config.yaml
router_score: "softmax"
balance_loss: 0.00478
groups_per_token: 3
init_std_router: 0.011
Below are experts of layer 6 (counted from 0) of a mixture-of-experts language model. Rows are named router (the router's row for the expert), gate (a neuron's input weights, with its number), up (a neuron's input weights, with its number) and show model dimensions 0-95. Each number is 500 + 50 x the weight over its row's rms, rounded and kept within 0 to 999. Numbers have three digits each.
After each expert's rows: a language model's description of what the expert responds to. This comes from a sample of Wikipedia text that the model never trained on.

# expert 57
router:549527511472492528408411508504403507511479475503499587454434390516517575460533467563526475538475514538479513540511450506321524467486554429472468404559506450528472465487531496483574459531456584530530480495504608458495442532510503379521475393465513517339452521474384542504522443613551469429
gate0:458538503450406525522544477536400526427476455573587470557451432476611379472488428485535422422436428461418527564496588468537536448461588499580483460521388449509534525509551464459617470422486500497505485386488496483520504483535515559574489510484379530409445560497486439440520463512613492484
up0:544549471499518477462501442579508417469485505586582504534424580538509475482554389522463475583430498534528567507432468556461485559573486471508492505530442574443522575496547483551500487519499513513523507491426550499385455542432439519519437438524565530462478478521609446402522460416513567582
First names and pronouns starting a line or heading, such as Jairo, Abel, Selina, plus him, them, themselves.

# expert 6
router:568430628462491525537543524520493519517469477541553540517486489430463433507507511477527486552509443596492437503521492490643462482435517529534474519373460475518410461522450503453514420435516461416517488525523409582535492493494516488526455474409516474584464533567437550506503493451504477529
gate0:432468548475429541455489507492416508474514452528618494578455370461536491494490546472598448406478411480412478611491538475552489458409536516607463483463416419528519503511461499519598419440516501512552496409508483517542456498547530552585436500494404448463448573503433493528498487564540491467
up0:497446540506576475431503463486542383487552557473619492558470538453415581517524508515558520574513434583516507570411448597542459563456424524543523540432511560473513565530464536615451450504538548502534530490411489539399380476430423541492421449497580415485477469476488526545507502477451586579
The word of after quantity words, such as majority of, total of, toppling of, plus numerals in scores, tables and match reports.

# expert 9
router:478554571514501565479536535512515534456454465455484507556491586466494593455517473451532530591494466480521491512529456485467424465439556478476501441524432476510511473501478453508509470461483461465507480502511501631511510500545549560528385578558447453467475505536502535487466564503527475605
gate0:432477536467416541517523471545408532456507431546554499496474383507531446517451519465526447353443421460494543561503567461496498470425528475603487505518429499558487534480455484476571428363444468452512475437504462453507498480520500514581496519462327497509455566511497442456535433516570495466
up0:526504544559535522457495440584475415465514499525552517528486530572414544538503456507457515512490451548618553495419449538480446579533461445498548577532498643514488584490457490540449511434472484451495498523414475508373468467410395516508461500506489465559487470477571453473561468381464577538
Commas, semicolons, brackets, dashes and section heading marks that separate items in lists of years, awards or titles, like 2004, 2009.

# expert 5
router:472552392574527512562438526501509545494502476504542569473544431515524419491526491649497480571477505539478594544538542467527530501464504491502501516430528490514455476461567420490520554447533452461550454509508502473514505528520510440497507488529545452495441532555473471506494551334484477530
gate5:459506500598553525372491497461523525562520437495543559589476560497576478376529583538614517570502494601542452511556483500430465455514488395489460400508439524485603501427430515532491465457442524381598548537454505555517506451522476509493481514453513582571521478583524549575468499530466469527
up5:550446526490454514471537537521471503504433533465527490478456387471449628534423473478543549497453498479341542505524456480599541473452511604464474524574508458518489484593509447434519519522555553534458477397525413410463492460535603452462532475544484475356489480410502546532517519503581460514
Clause-linking words like as, but, so, until, because, however, than, plus following articles and prepositions in running prose.

# expert 29
router:493469566531485541524464528479513531605445477584459540485501459492453525438435468429496416515505609537552477486520478484471614473489536462466465557536513477528585482505537490508497465549447458481512466577496437451512409480533518406538479423492570452557512528452484515521543393546508479570
gate5:461467486655507476399517480427529594614555468526467537515499523435481454480488591532577548581473431615473535612515523527431477488523465452449422415427488514489521522460413537560523434433486445437502536545501526527491512561475523498542442484478559573523496431534469524596459493549475487578
up5:529477515476530500495522510512544484505409542491548439476406453504499598519474512565505511441500514468436500440500499472539618490435550569492500515494454492479459477566594479426508444443568521552451544440464367415496413457557526354486544454477488518355471448475456588579552495536594475532
Word right after the or a that names a time or position, such as early, beginning, close, same, end, followed by of.

# expert 63
router:493506536498527532463482524512487538510515492400570513408525380479500533412479465521492572417472502522476411517537423497433514469468521601470437512468458488529494487490631485495551448539598540556525493544547431519519473515511516387560555494460586480547452529467421595504573538591549493479
gate5:481516427486499522416524477446495559538542519466521599537523499480499444412455600565574583585411430643513492591548449505460450463443484456510456432430420549502571501464462516531556417485437491396600521531487524561495596519514541578518524582479547588642487507563516504578404538527454464509
up5:526446593540520523560498531522536495508410501520540439484466461524518630558484457451523461424507515462376593458541448467589555471454537555483482497577516454536470510536500416422509492452575574532428499448481420444463473453546558415447501475511464438349480509448474539545541530500610462479
Verb stems and adverbs right after to or could, often word starts like soft-en, solid-ify, ex-cel, efficiently.

# expert 54
router:478488539485508526581530534525548513531467513572492529390417499487509424437523495396528596546466477539505537531535574481416462476480513491520492443553534500534592468574503501480496564511638689485507492434538513567495496486533517518533638392537508547462502511502497426481490471536489478454
gate0:518516545491404498533554489513433530464487459471528493537407376479532456555495497406514435368416419478475425559510495465558449470451518518559491464547347470498503510515562444480583487421478520502521485373524483488542524531530529527541475469459375491452401556493498442429486458519585488492
up0:596539530553540441477489482555511425516496538464512553538417538499440525541529423475463524509443444532554492520446379542485416565552421495494504507506410611485501540538561470521463551506511530514506510485436501535420460551420448516460441425484567514515423474433621440480456443402470554586
Short function words and labels in tables and infoboxes, such as For, No, Total, Turnout, and digits after signs.

# expert 34
router:537568471517527526560413534503538500443493446436532494498566409441481520456436449469493512552469472433480423444534513498505484456496523602558494599487503490515503450590399463489505497508605573392498476581532457469479454532522533533495496501547528433485571526545614480461390578536487502598
gate0:486490508472403544531546489477468521445492412499543485517404453489535448496431521478521397385458465455448554544490524478524539465382500537545486497532363451543514500513534481488598486461515480514541524435537465482533526493540518520616490489527398470405457559466508454506509486497569492504
up0:588518521538513480482504461512540393463515519487493500545422580549422558513499459517452468478505484537546569498415398559480559570460391509462534568509456602501510561522530509558491548552534491521538552492454456482411464493436417515532483465537560450504491496423604431539486504408458568565
Words after a place marking movement or exchange, such as for, to, after, until, took, reached, plus pipes and heading breaks.

# expert 35
router:580441489490578537450441520504513525503447467359483492539417570518519469495468462519540543612488450472526563469521425514481528461472519422455477540496607488495486492490539496484488532465442521489529454555534523484509420543502525478463380548496471471461503519462558478508544395492514465469
gate0:503512530395428521556512498457460532403488406528578480514482400534544433447490476448507479390478375447432508505496580470473477473403569480575459524498387483509477511474525487455612411361506447455537499447509472478509515497550564525574460520461383512476457563555435467487489479493592488491
up0:594521519441544468462464472497553410439521504534555491535471549593428544473546415493465550556499419510546519415417418576438442578517471454485512573489460622478460571494506499512496463465515446451522513503404454488375451493445481523477436499477534508529473452513538455517489494378461568582
Of after town, village or region, and other function words (a, is, and, table pipes) leading into proper names or foreign word pieces.

# expert 44
router:493499532520457515501503529536519548462486494448524518384449677564506446444522492517526486536466450480531482523520463478433341472480570466507490487383518484515435475489559489470509438460513473406511505584488427540538372493518509399516509471498510467570547503450638524485558371639525445549
gate0:415517563409431522501579498484355526402447446534635485546418398493532474463479503462551468453415409472459524588513523446453517458412565564629496510499378439526494475546519467471603361436515481466558511428498454527493598476535528506516408510506362471437436587478496492512474479556603482557
up0:492532543495558497415544483527465401408483514521640519567448558571440565493538452496517564607457473535568522518438392518411465566520477526536527550508460599508482532560533481520491408524508459457561519513418423524375515463424436463460397466541552426489464469443631497514478485437496557670
Number words and digits counting things, such as two, three, five, both, several, following, plus the digits of years.

# expert 23
router:516525535523480519461531519482467514471483482414529505447550431588490541456583471519534596518476602486474421461523559454561368478495501470560471466437527460505308443569456491484519464473560471410527490469518579595539529430509507541530571391476561509534500554482431571503495470529515477563
gate0:453497515506354546500527497507413524429545411528515498516432375470513420515549548422533432400490464438449479527493488456522490466488551483602476465492438466536508509504534476484561498428503432493526499413508470495512507506543516510573449477442371544474489497516491484497580485562570483505
up0:531510504598513503442487469533512415446549498522512531536464528541423557515600492474496522543523521516591497450446350552475439552571445455529522530515512619505502558518550513569451558523501427476538516532429488513394456489436424506484447439481570514543535399455592498471593478415446555583
Year digits and the parenthesis closing a year in citations or work titles, plus percent signs and nouns after a year (1973 collection).

# expert 36
router:613602599428544521524528504523422516526454484429463530479539544524480593480444480563517412585481532642471554494531422493504464468510530508431448521510507489525505476479552469461535516505511520577524490480546421518521363482517502471488575563414479410471504520474407604516477489449519485554
gate0:459455484413391548449485497530432543464508446541535490494414373500596398482482540478522380400439414489454459575505513481534505465440514490519430444495385429550518511550523449440566473426518479480556500417539455450542488533523557503590477466529367505492421604498500471430512399560585486487
up0:545482473480517506363459488595476437506504554537520510501441538533473524498517459549475464539471455565578489479448388544476447550516417474463466517474460580514525576567506469508465510502522520523531507480452444461405419498423483494510505423550549515554408502477598452458456420434484547559
Pipe separators closing table cells, digits inside table numbers, and apostrophe-comma after goal minutes in match summaries.

# expert 1
router:316351585485521473563612505510472544503458498572562535426447489639528520606528497442526518436504489481537468490516523496552450493498540471524473415500506491490428476362514494477519517511460506576532460494526550521521452536517516498496461451556542503453514526483440568539489570454529488534
gate0:463519523444432563514601486500375529393493401535522477526447411503583473554528499412525455400473403489464506539496515477542489466404523543598466513485412479505552492455531477481575461470539506473503510434489455457491473489526573510624450528484395442389428526515440504465510356485596505456
up0:539525487512561507477540452503497389452555501571532491527474530574469531567599465458460540505501442578557515471404422566492466594557455533513537522493472624477536572432525491562468502533509482460500526520416484460399420534434496468516452486498578416414484420485542545502522371402481579585
Prepositions like of, in, among after nouns expressing membership or rank, such as unit of, most powerful in, figures among.

# expert 51
router:541428440498494532586626520467525538561471465536429548427507619447488477556672495495537421502487497605488500521525502485478447490520499481515485577610509500530466461466419458488476516473540482526476491449481619493507514459535510560513529455574479561394498522488494498497494462442484477611
gate0:491502567410384542479546518539327536398522460515513468527399455490487417526458493475536449329480453513456501529504504438581521463409520493523473508543388477587569500524517464481561515422549484528545476457521427521544458541525471564599499535450359506474425555505438457485528459512587490520
up0:564536494505570540390444515587452449451511538566528543532430587579413503577545383538519523538473476625574550490476377505524505534535450441467513551511479572553584532489484399521474558472533470554550481562482484539448408537464416540508495474531540519506468507440558502525516480416495523624
Mainly for and with after verbs in sports career sections, such as appearances for the club, a role with Linfield.

# expert 41
router:443403646484557534490486520537490512535477493453526568490495468554462508493502488552545492498491562536451501515533500481504546478486529414543483429413521484517378461528451489452515494448557437528523477335522573570505539535513495541507411453343524466463490543446542595513473532534499481548
gate0:411465554439332492474519497543390546524499478566523492502408375478571430505455501459504415384415425519429463626496552482550509468427524530591493462530460447537510514527510470481577459413438517466486482446493476443530573537508543537610536514468421500456412564474463416563463497576524489471
up0:469489529528488430402487480585506432568514564575527510538441536511450548515500441486461496537438462601531505531420456563507464572538404497520507507517534593519525561525505502526452508500451520479503503530400475448397501529401475495550527475490591486496467455451559432574456509481426564614
Spaces and digits of years after in or a date (died in 1935, a fire in 1785), and number cells in sports tables.

# expert 43
router:439357604523502551427442532509476528631483466487593525496548446512480514494540491522534586475478433566583475510547420476423602475453519501534461569580545495517541499477463485479532459481433568435510487654522366568507409487532515410466459524451484520479472536546397537532453588570512465496
gate0:485507484436451551480489486536392546425476447503517484551480440525532423530476499451521390367481424456413504552486556462517483459391577506639450526511441444515519505501474475509615453410504541517506490359495457485515510499534531549670466510470340484426393553505462399518535500538567490474
up0:572519496478579482417473462588468410438495512530510520578474642579425522544553418512478468523487457556523535473417444541469465573515504464522528597526511622490514580490469486569488525510502520528508495472413440496381444501429439532532459500493509499506399448476561413545510524399489574567
Pipes, periods, parentheses and degree marks in tables, coordinates and census figures, such as °N, /km, (246 ft).

# expert 20
router:496397560522483506467463529523504551413419509437533492487498476503527464556564465502530455393475458458443444531511421485506560463443539538545470530491526468520488475452517495459509451453471628373483462495483483593488537499549520492492475554462432492502429555481460427523550533531500471451
gate1:585518613484344479549490499488531505524472502413398458523501576476485609467502468463474483489454383497523484537482451523489490471559484552454561597446578548491592490578610503440438519525519499584518521454505401421521487415526463455526529453457496449448482488515546489508492484561528469460
up1:597589480495524466482572478599439485468471486509491485530497528513511552485522460468492519446420542584539552508487455477509548464553511540517496505523453558544578490498445454487523510455467508551562489509531497468505469485543514562466586532424519563449485617498618452386514559339532479458
Mostly "the" and "of" within sentences about albums, films and sport seasons, such as "gave the album" or "Pantoja of".

# expert 33
router:467472575433482507514563518517535537569474474548471539464381499607468565503426534435503502509480352503440459487517467495456486479535542462546503443417460459500504474531623477444573456529470512524511490414543372397499493464521530492523517521529403480512470528519465456479476477451516462598
gate0:423552557422350530498463509447391539456501467601515518496482368523538456478427493415526484373433450457483461527499541425547534470433502489573435435497390465513538503512520482474613400408449454535496512408509495428534506504529551568608554449516345445456409592523463476520501460586584478483
up0:514561524455469465457439445475479396491553575581501513473475469551421535497477494462446559506502462480566494450414452537501492593531397501520518496466467590455508588513542486566519430533448443528453554451405481436396431475416451560545527441526476432492428470513500486555467500488439580558
Function words after a verb in biographies, chiefly to and of in born in X to parents, son of.

# expert 7
router:411521369560516538527568532529444522530475473570514536484498426565523473527424482478506522585499514464551598491519598485491569472476547573591476462441490456497542467560497483490524504512398590590520490505502408462526449468518514656442601435474563562569497517490634470483464499555499458500
gate0:404561533468394531505518498478405526433474446575545494505449457462522465475462429454550419407459418507405567495490486448591542445394528554561493479527411467537534519577491446465582495453546470546555531427527419467512501514542524545612506509491445424442474516498511447500542458546554473459
up0:509557516518535494422515480517517426452504547534516523526457570498451572472542384462482501528466448529554569449459347528535520552523419517515512561478505624481549564557470457544483530542557485573570547494448461508377440525445468501511482466509575435483478459446603458482537429440467535555
Of after number/part/speaker, and sequence words in results and career narratives, such as won after defeating, until, having, returned.

# expert 18
router:498474519508522524486465531562508522392456486373528522512489522508501471286509471469502587470451538515494461553517585443622557476477527521577454464428407495528509461524635486469510390514610509462503490556495430547508584503512528421549517434513460455474460544531480496530448579577532474554
gate0:505539503439395509454577497527410545438491447546523485525421340536562453466493570436499448365499418488468497586502597436502522445420539546542485526531447461513555509525537517473628466413437492522550506389503463479545495506543505524600519494427342428425445610528513476473470439549561479466
up0:593555503526529503389522490576488444481506528553492511522430513588437550474572482470463499502491443568577551505445457511448492525507459531515505570506545621507543548542522502506509521474445518505574509468435459500425408504452411487521526477463555452447477510512672477492486474423475535571
Spaced dashes opening a parenthetical aside, plus mid-word pieces of foreign or rare words, such as rog-uel-ike, Ru-ij-s.

# expert 32
router:503489457495460500449489505468494534588482493579539482506471427568513452379401490635532482484447556497498537566515571474570482469493523532490477301493487477516338483412576475495514437499526548483504474499553583579512546515521513375512491519463533486573491531540460484555515473486515468419
gate0:468517465458434519550523482476449530440446460517537488486440388484514386514465462476514429338493467530441511508504569444521570458406497545572465468524434484498510516462499497490589440437511482465506513425528477457495459427528555526599468485480308464445459566531473462473470404531574484445
up0:528531460514554464494510467519545420484470536514509521506451535531417488520499384528456540490500471594529561436437432526504522555504405497498485522516513625465510563463484503549486506493533494470503517505441488513381425464429469511535474436514504464494492479495542463492473394407456555527
Prepositions and quantifiers after a verb or noun in running prose, such as wrote about, averaging about, around, including, among.

# expert 8
router:463498466465450511489621509551424540456496487414485541578484575548554567499532488536505562527479537561541461577513439463483438465457565421586458532517507498560488494502468496484541366505490552576523483509501493504527482520560521582547571455558446541485497564445689437500445480555534470486
gate5:459433451502496522379536483465516561540494516446513561582535524437524479471463600566596523592425478595452509590527471526471415462484476508522436400467467535532556515463410517532513406526520462395572514544471508539485505467488526510470547474505567565576494486623417528618463489499471487500
up5:528503546514541545535467531498528502478436480472525463438434436569491592503467475467540520445513504463441513444548496459575553431424569555490463520533523437522408475574572461441546503445483601561463494420532431466518534448582554437502503521482487475368494474404507555486493521469607438539
Digits inside years, ISBNs and list numbers, plus mid-word fragments in URLs and names, such as 1170s, 2010, awards.com.

# expert 58
router:675528578467497515434425531556468520491482459577500548496413439516503527466485485580521458612480425485471533518524491471477453459445524492476457380499496475505536501454628519467507521478541522412505477534530551413507449481515519455482411469521468456404508547465481524502500454441522475531
gate5:488422400560555511414519482447497567514535493524459611540524493469538474480484599556600571528474491641445511574553417524482505469457520437514378453494459513510572504435386503514518465440509488438586512568516509551499496432526530557492504498479499533551503510541502548609429515486463447480
up5:482408506508548495478533463521525458467447533429469432470457457525480557521493538538592515448507541480363545429525505534612545475414528601547487471549452491459505519550575484500485460464518584524512514422490462470458490419533521448442511504562478452388526481419482612468445478460576487535
Short word pieces of place and proper names such as Luis, Madison, ch, l, plus is and are in tables.

# expert 17
router:478455508504464489495472534563480528550461453519540518533516544456518537522580443427543514549467476571451550522546525478398475478463521502475478519628494492563550481490456484492494500484407580489512484525523473639521527554514516520535487474467475507415489539422610496482342552454542469521
gate0:473541511443373543482539479550416535418512414523489503525429403486573447534458504385516413349440378485478501551467544461556506477458517475557462454496443457514557531492516441487548503407474474529516515388515431515538508510536526516618524505464385484433465551471492418455518467487571499471
up0:539529468495533467425501476584529425462542509525485555559455597578473548568524454458445468482485431585596518501424406559486434569551403480477510495544511626532551562523517489558438554471491496514495521483419477545406478516429447514554508462503578509513473451443571418499492467379442568540
The words for, from, in and was after a name or phrase, and paragraph breaks, table pipes and line ends before section headings.

# expert 11
router:519537472494426484423454528526516526500450485499613515480538575542487474523474471541534425398494602471552525528499575498556546484473527561464440480576577461511494456354520525488504617487458489481476433485524571478528581587515519480557440526482512483548491519461502516467507483385547479451
gate0:480490512406433519452536502503419551403495431511584478494397398502562437552475499494518410396483389462444494535492590472535484479437533548554501521593372462543481525482553461480617472439509483470536478433519482427551517482538448592557463465477362497485429535494466471452575446568576495460
up0:523463453525575477477501487544516437494489465526544519528395558521417436539528398522490461517469455573578509485445444540458483550538436440477542603532497619534491568476538449528525492471517461486483558526443509481439416480461338556549488418472535492511482449500603483500553456429474553562
Adjectives and their suffix pieces (-ful, -ious, -able, -ic, -ing), often inside quoted praise or criticism, such as "adorably nostalgic".

# expert 55
router:404513642486513518449472520494504525588464452474514483402524491557504528372486519519511492456480548440529543469533526479531524452481494514492502431554406465520516493405565479440492385526576564494532457453535397532509571502518536382523526566398483469485531532584458526475584423626527473491
gate1:579514571470415478497492505500508508457486516530500485535439506515467524559576444427493502489550433527527443473509374472518524479527506503450520616526535509484564512598552497467476556545509485574501536454500409432465508487523475490517518497453459485471481480459571423454545474564525446444
up1:580574499500541453504521493573470477434488458543454526545567512536505512500585453501485480483519518531570489452531410477545558467451513516571514508559480514494556500539505460487509535489370539539605458437511453482502493504548521577478621507431467562476495618485627417413506521420529472430
Place and nationality names after commas, such as San Juan, Puerto Rico, plus leading digits of years like 2026, 1988.

# expert 31
router:578406428452528514453520527505488524502456479562521532423547416513494524446566460565529548511480633613537399490531514491456488489502537527453464486517473457522411469429557476513547468482485507425509483559507607543497601479507532578526503459504545497433483523550487627522445489489526474563
gate0:512541496443439549499540493510422525402527395546571496523415408549533447565520503519527442363480465404492469491501578479549517474433554557556485516502372430494499500535523474514606484424453457499535483401521440524533470477536525530537476508519358459385468522540461493460548410578574504554
up0:590527468492597501443511487546525421443553482564559506543394577622419529585592430576477525511502480494596504409440462545495482567493460540483510615506447581457508545569510491566500510507498460498545499492440433548398434495437459514481450474551565447439517435500530488473550423450463571662
Career-narrative verbs and following prepositions in biographies and sports rosters, such as was born in, called up to, elected, hired, robbed.

# expert 0
router:390351411492529522534564530502507537545499480493565539480493522494510388498597462656518538574466539542503490500536498468569509488462492499533484509460427467516485489345555478502536374506467435456523475518518495577499598542554512472514561473443537578506463548524510568494552475623519474517
gate0:478534481409383499536534503491415538451510481557556519540402357469542428539422477498525471391483469475399438553498528447565508472387537590571519480544440467521546530510506461484600478464491481470500493420481403451534515485528513562562533464481329450460442576459476461574511477543546482510
up0:538495462480542442489488484532494430531517577570546524575390483509438506552468425555461545569496469530480464508439406537505468565501430567487552574526492626480555583541486480542518541505500485458470512541373453482402471463437430530490508455532511449507421494420548449571500499456420548599
First token of a value after a colon in infobox lists or table cells, such as counts, names, one, either.

# expert 60
router:409424475433556557525557535520448508476484451532474550513544522530493492603431453492524542510491464443484442478507445509505422484471496382526465471497496485521545488500437472467539467464536456445510471561503548544521435500524496549505473393573483494451495539515702510489566477369482489508
gate0:496471605462439539544535510501477520422505438514542473476447404465553403528462532488545490376452447450524452527491519474517490458389525504621474508435416445534500500538531465486590458386501504467509483403520433491515550474549585547570484503452426495448408529487468501495492470569566494528
up0:581450546538562482456456468566523401454547540502561537465472507455454544548508491526502573510490503461644432434426387561514471565519445465530543507450469589519498568584525500544467530496484504462488516444416422535401497474436456564476461468462518473548390442426574477527455438468431574559
Words around educational or institutional affiliations, such as at, of, University, College, after professor, attended, or graduated.

# expert 12
router:509609424493486537548445548539454520577484481468458549474531460470470560448445464465524551544482524523569501569513581466475466486487541476504467532338517481540581480648376480498493493479570510612505477577499554430531449480513488538510528376525476497531450509489591495507459521534528462477
gate1:530485600536386456537499493481466493418528497462492479488485580488482550537553466431491459475520468467462486592476401473467507487542498489480542614474550534494555495572532484527490578550545503496503521516500397433467486530487462485485442369423447466393508471443518441507527514458534502448
up1:523616464505540443455588484540481472453502480443501503505488660572488524549569464455534547471478571546558490560510448440587594471450508542595501498588458534462510495534510500537490463533436531469578471475511402486500465574543535572508513448452505540481526585475558472437522509392542497470
Content nouns and word-final pieces, often abstract nouns before punctuation, such as support, testing, services, access, contract.

# expert 16
router:474581322481534538396468532538485552577481496599523549548537494368534539595497499478534546508472514517446470519507529483448475477491516460417486491442446491536479461606456488455512614574464448482501471534532437465511508599503502489489456547488520510615500514505444516485361497555511481593
gate0:440546511432412506531544510574431546441515450520520481513458409539586433528483436416518368368466415503380512571510581456522496455446515533578435553499412472543530496497521502469566504447529447583570493409519445462525570502502553511564505517504410416429431536527515452482502452541619487494
up0:506545505504539457449508486611521434460538508561512497549469558582511490534536366490452443512512457606537541507445461540489460556548403493467500558490514611500516534497516488539471572511534453545560503525453487507404511531425445513506489477539584435489498446472609462526496460427507539610
Pronouns, verbs and sentence-ending periods in quoted speech or argument, such as you, your, him, become, be, often after to or for.

# expert 14
router:481397567468518516455474519531495525520503482521455468452599488438533513488495482517528479522495546442450545509538511458546388473497502456519483573517512494504434492446498489479540482503547492542468478541557523525532518472530540486547523490484541552368460518464650563460493526597542504676
gate0:486479532403488521518570486492414520390515478513519504510396406453557451518515470484565463415441395448428524557498530425509533474430549548561455502481448477505490477549490436483578432492460505480577486422542429435514545532534514589538493545485402527448421538543463431496499476527647490459
up0:568491531468619486450546474528502405443547567510508527527409563483446547529576421535511552568481414519526533484429420501455503581539452537497492549469523625475505527548467441547461459567455504471582484511476458446400479543438427580449482523498550522523454428520570437492487482414528564560
Closing heading markers and paragraph breaks, and head nouns ending a title or name, such as magazine, Association, Festival, League.

# expert 40
router:506532546495464531535620522470524549494469478470398499501466603556502549594518473533530408412484497562451522511512434496469432478516549428531454509512498504518387488456455454493532503484537455558503482453516448475524519575533532445511408518620475484544485523439524425436509414434506461539
gate0:506504498439450547475567498498401518473498474491527486529397374525502421544507529394532377386443371479444486559508526476491545470400545495584491531463422455495455525461507464520568417446525448470482484416522425529540542473516539507551469533542362449464444567514396441440502467502566489485
up0:594512500515581495415503458537456394500515566532492502565435527594390567566567475458464463492507412556537534457433364564447511581516468437516530575479532629457437588449470494584473489522534436459483512520423444534402486486414445503449429536579541443528485475454488435455511486386439572560
Nationality words, born, his or her, and year digits at the start of biographical articles, such as Finnish, Brazilian, 2019.

# expert 42
router:428469411543534536456503544500506518453481483428575528498510451447518618550460485564530553423475516481582455511523451482565497467435517555479467619595435468534508500481554457489511469483449502404530458568525441471519536483524557486549515499437431569458470514604507492487402582556511481537
gate0:434519521471410525514557484530373544458489424487561496485425438506498403551499502497511438359477402413434494512518600461530505468429615529549490469523449482511536507434579388456601530430463520479526518424497437497518567522521511543534489500441375537405409591453502465496479434478591493482
up0:524493535521576459470544438546448389467531515511536506546375550559393507549548482522449541522507418455541539472410450572514481569511521510438559560553440641472518559434546423567478586520501481475493517520411452522383532511437372548465447514513520523479456453441525468500525508380453590558
Structural punctuation opening list lines or ending items, such as dashes, pipes, semicolons, equals signs, and Preceded by or Succeeded by.

# expert 59
router:534579335492470548458477547548470540550494465475528493576574469429478470571374511569530499562467479423515572455515541449571554460444551543492510358449544465512598451497523479458493585411516568523519479554532392359509341529539508492474531601513492496519460500570438440469475413411530466524
gate5:474469487572509523392531475414514524566517466472585519577557486482582499397402576492579515545497452600516554537521465518445483474486479453509451441478499554509522524394405528531571446536465497360581523575482547573472488506479482582489518510570582518542534512623483491645449491469462484497
up5:497493503508517520524477544512502502447418524478499469473399450557489553524502466488503539445481547475414513514576488460592540446447564593523460559557451426505429466567602413452499488428494522570427498415516464456525521437593592388462479470452432514423437505380505613443549547508626437468
The and, comma or period that closes a clause, plus connectives like but, while, although, who, which starting a new clause.

# expert 22
router:455485573473495523522522525486485508519483507402489535469488439598507390341400469615509533437490458517496505571509456470512508462527504504547458470433471450513492470496608482483555454480620460459501488536529436523533438473484498350546608504571551527532471526592556516535600557480525498522
gate5:484518513529502501380588467447563548510566506517520530496547554430515483411506608535588502573454461689563452544529481509454475482445508456462439445496412505473553502440429509549584448457474531367516514558515529518482480483478476504507541449437579494607534486543562494587438497516473467449
up5:516444506498536569558418538563458494498393472482514489484395443561516549509482480491528541504508486388318576497568492455582520432509533535551466527550496488538482474588574460421506480464508516567520491472492462476526514441585592489484479559531462511407438459470462597514496511517588448548
Words around numbers and amounts such as over, more, less, than, percent, or, to in ranges, plus table divider rows.

# expert 56
router:398491486451505489493594533510468529494466494405536483446528485618506668420552496513520687418462473603549523587507546476524563490534508441510480546545478479530470470489454475462514492468459576645543481456523407569527483482535487487488560595568452495483446524479508569466517567623537468470
gate15:462489458469452570470561522501510531520518439564532486424505476543524421462497568522550488436497490553555488492490565542490315510471473514459466544475532510515436471402565467504617474626550357371533493536522511591541501521490532543509525461634554475502511507554424516505448498457506530536
up15:498471480515574555552508518522515522480436480550467576551500507461493499554507403496510471550478527498397552489557496448507635476452584520562461437524430483491580447485484486468448534357472580578504430476506556455496523512501504433497488521432476508474420470477519504517646516550556466544
First names and surname pieces of people, plus "by" or "in" before a name, such as described and named by, Kyle.

# expert 3
router:512563489362509504490628519519457546507437496612540532390466477513478497447519469527502407377476572657476568469515591491554654478509541545490456469600533467551484473502521484481531572433455592592534483357497525428487490483527543547487486416482486510439493559399404498563380392595537453495
gate15:471419428494506538554524544519542509476583448504540530488511430562560482406435560539616525553475470493550528545506593529534337499492491545450444563499525507521440464467550521517573433556469416427539454528527568596583432592470516589429463452548567527516457507532457433545455488541558535504
up15:465455501527524478625525500496517439470494490557513504543437428448427597470463475455443449478491478445454510493494552524532569521407514536456485417567445469501481473483512465488438552396478587571486494380486519420433556557468502498388502488403387509453491530456493463527731475532564533447
Final pieces of surnames in sports draws and name lists, often beside country codes, such as Marsh, -assy, -ović, Singh.

# expert 10
router:464594541518484543493526518494471541455492471484429516517531490557487520586509479534526393557472557592435576454508472495508555487477507448501488445533553466488487479451510505471543647540471417504500478450504446416539471491526525459492491493484587527477517553489455481515435446443491466631
gate5:494460486557528501384517475429543543554563490506581560553475407418483476469433596543632569540494493652410500627525460529484468490441480447465452450456458525475547537453437514531551414500497512421551529520451473484458484446498543543523542455477507526516451461588488513624387553543461477525
up5:463460576498530524486471541496493499463414500460525455475470493535501595464443489504509503494446512470444576479556478444544533438457545633479477496549469450545432461542570459464559442545532539548478502423514468476500497509563535441460561555529520496416470495466530527522558539549589444538
First word pieces of capitalized names, often foreign or sentence-initial, such as Le, El, Lu, Gal, and initials like G.

# expert 38
router:550621473452472536496541535528498537507444448456497510425535476587522665513440489573518495525489507418551451523528544444511401480481540528469480471611465451553444488502540460450531529496409693568502445469514637537524548513508532458542503531578458535469488514423488470423515475468516464358
gate0:489509486469417560526529484497413513489466462525521483485414392558558417509520472420516411396451372470450523490501586457486514455465566554621459499534449474549523509526530487463600463402501518510531480411530481478507453467519519492619490538466413532470489553524500467476485453517558486473
up0:605539488505503477449435435511496378544526568544506480502459533572433542528563453450437475562502382503550511457422426560416476576565465558556540547569497604494489590531501540541472508532482573484498501473417510480376387481405431461534476519498542520537513450473605446518505506440433575501
Words inside or right after section headings and list items, such as Personal life, Early, Senior career, and paragraph breaks.

# expert 26
router:367489514486536501466544509527507511553493467572484516424462422586479607393387448585512483459484559431576504532542555485446605474540543545449465563577424442521589475475551464472534514505559490625518465516505464489501575462550549474459536502471516475491507504470493531513540552527541477539
gate0:505480482380394524463534497522449533439493446560554511535460383477575451520468516418523433391479361517447540576498596441497510482431541539559486502502403423520501496480516458507574447417497471510535510360518487464525505464518560517530469526473350517450457559526489440449528424513570501452
up0:585494504483541454422482467559565399477525511564534540540437534546449555552548465465447497527504388582553569495428478547455501590520445537447542581508450578487517556475531478574485508505511458530537536460425504527388486493412457486456426508505529481494513481466593465467528432395449579556
Verbs and nouns in football transfer sentences, such as signed with, joined, side, club, plus line-initial dashes, table pipes and country codes.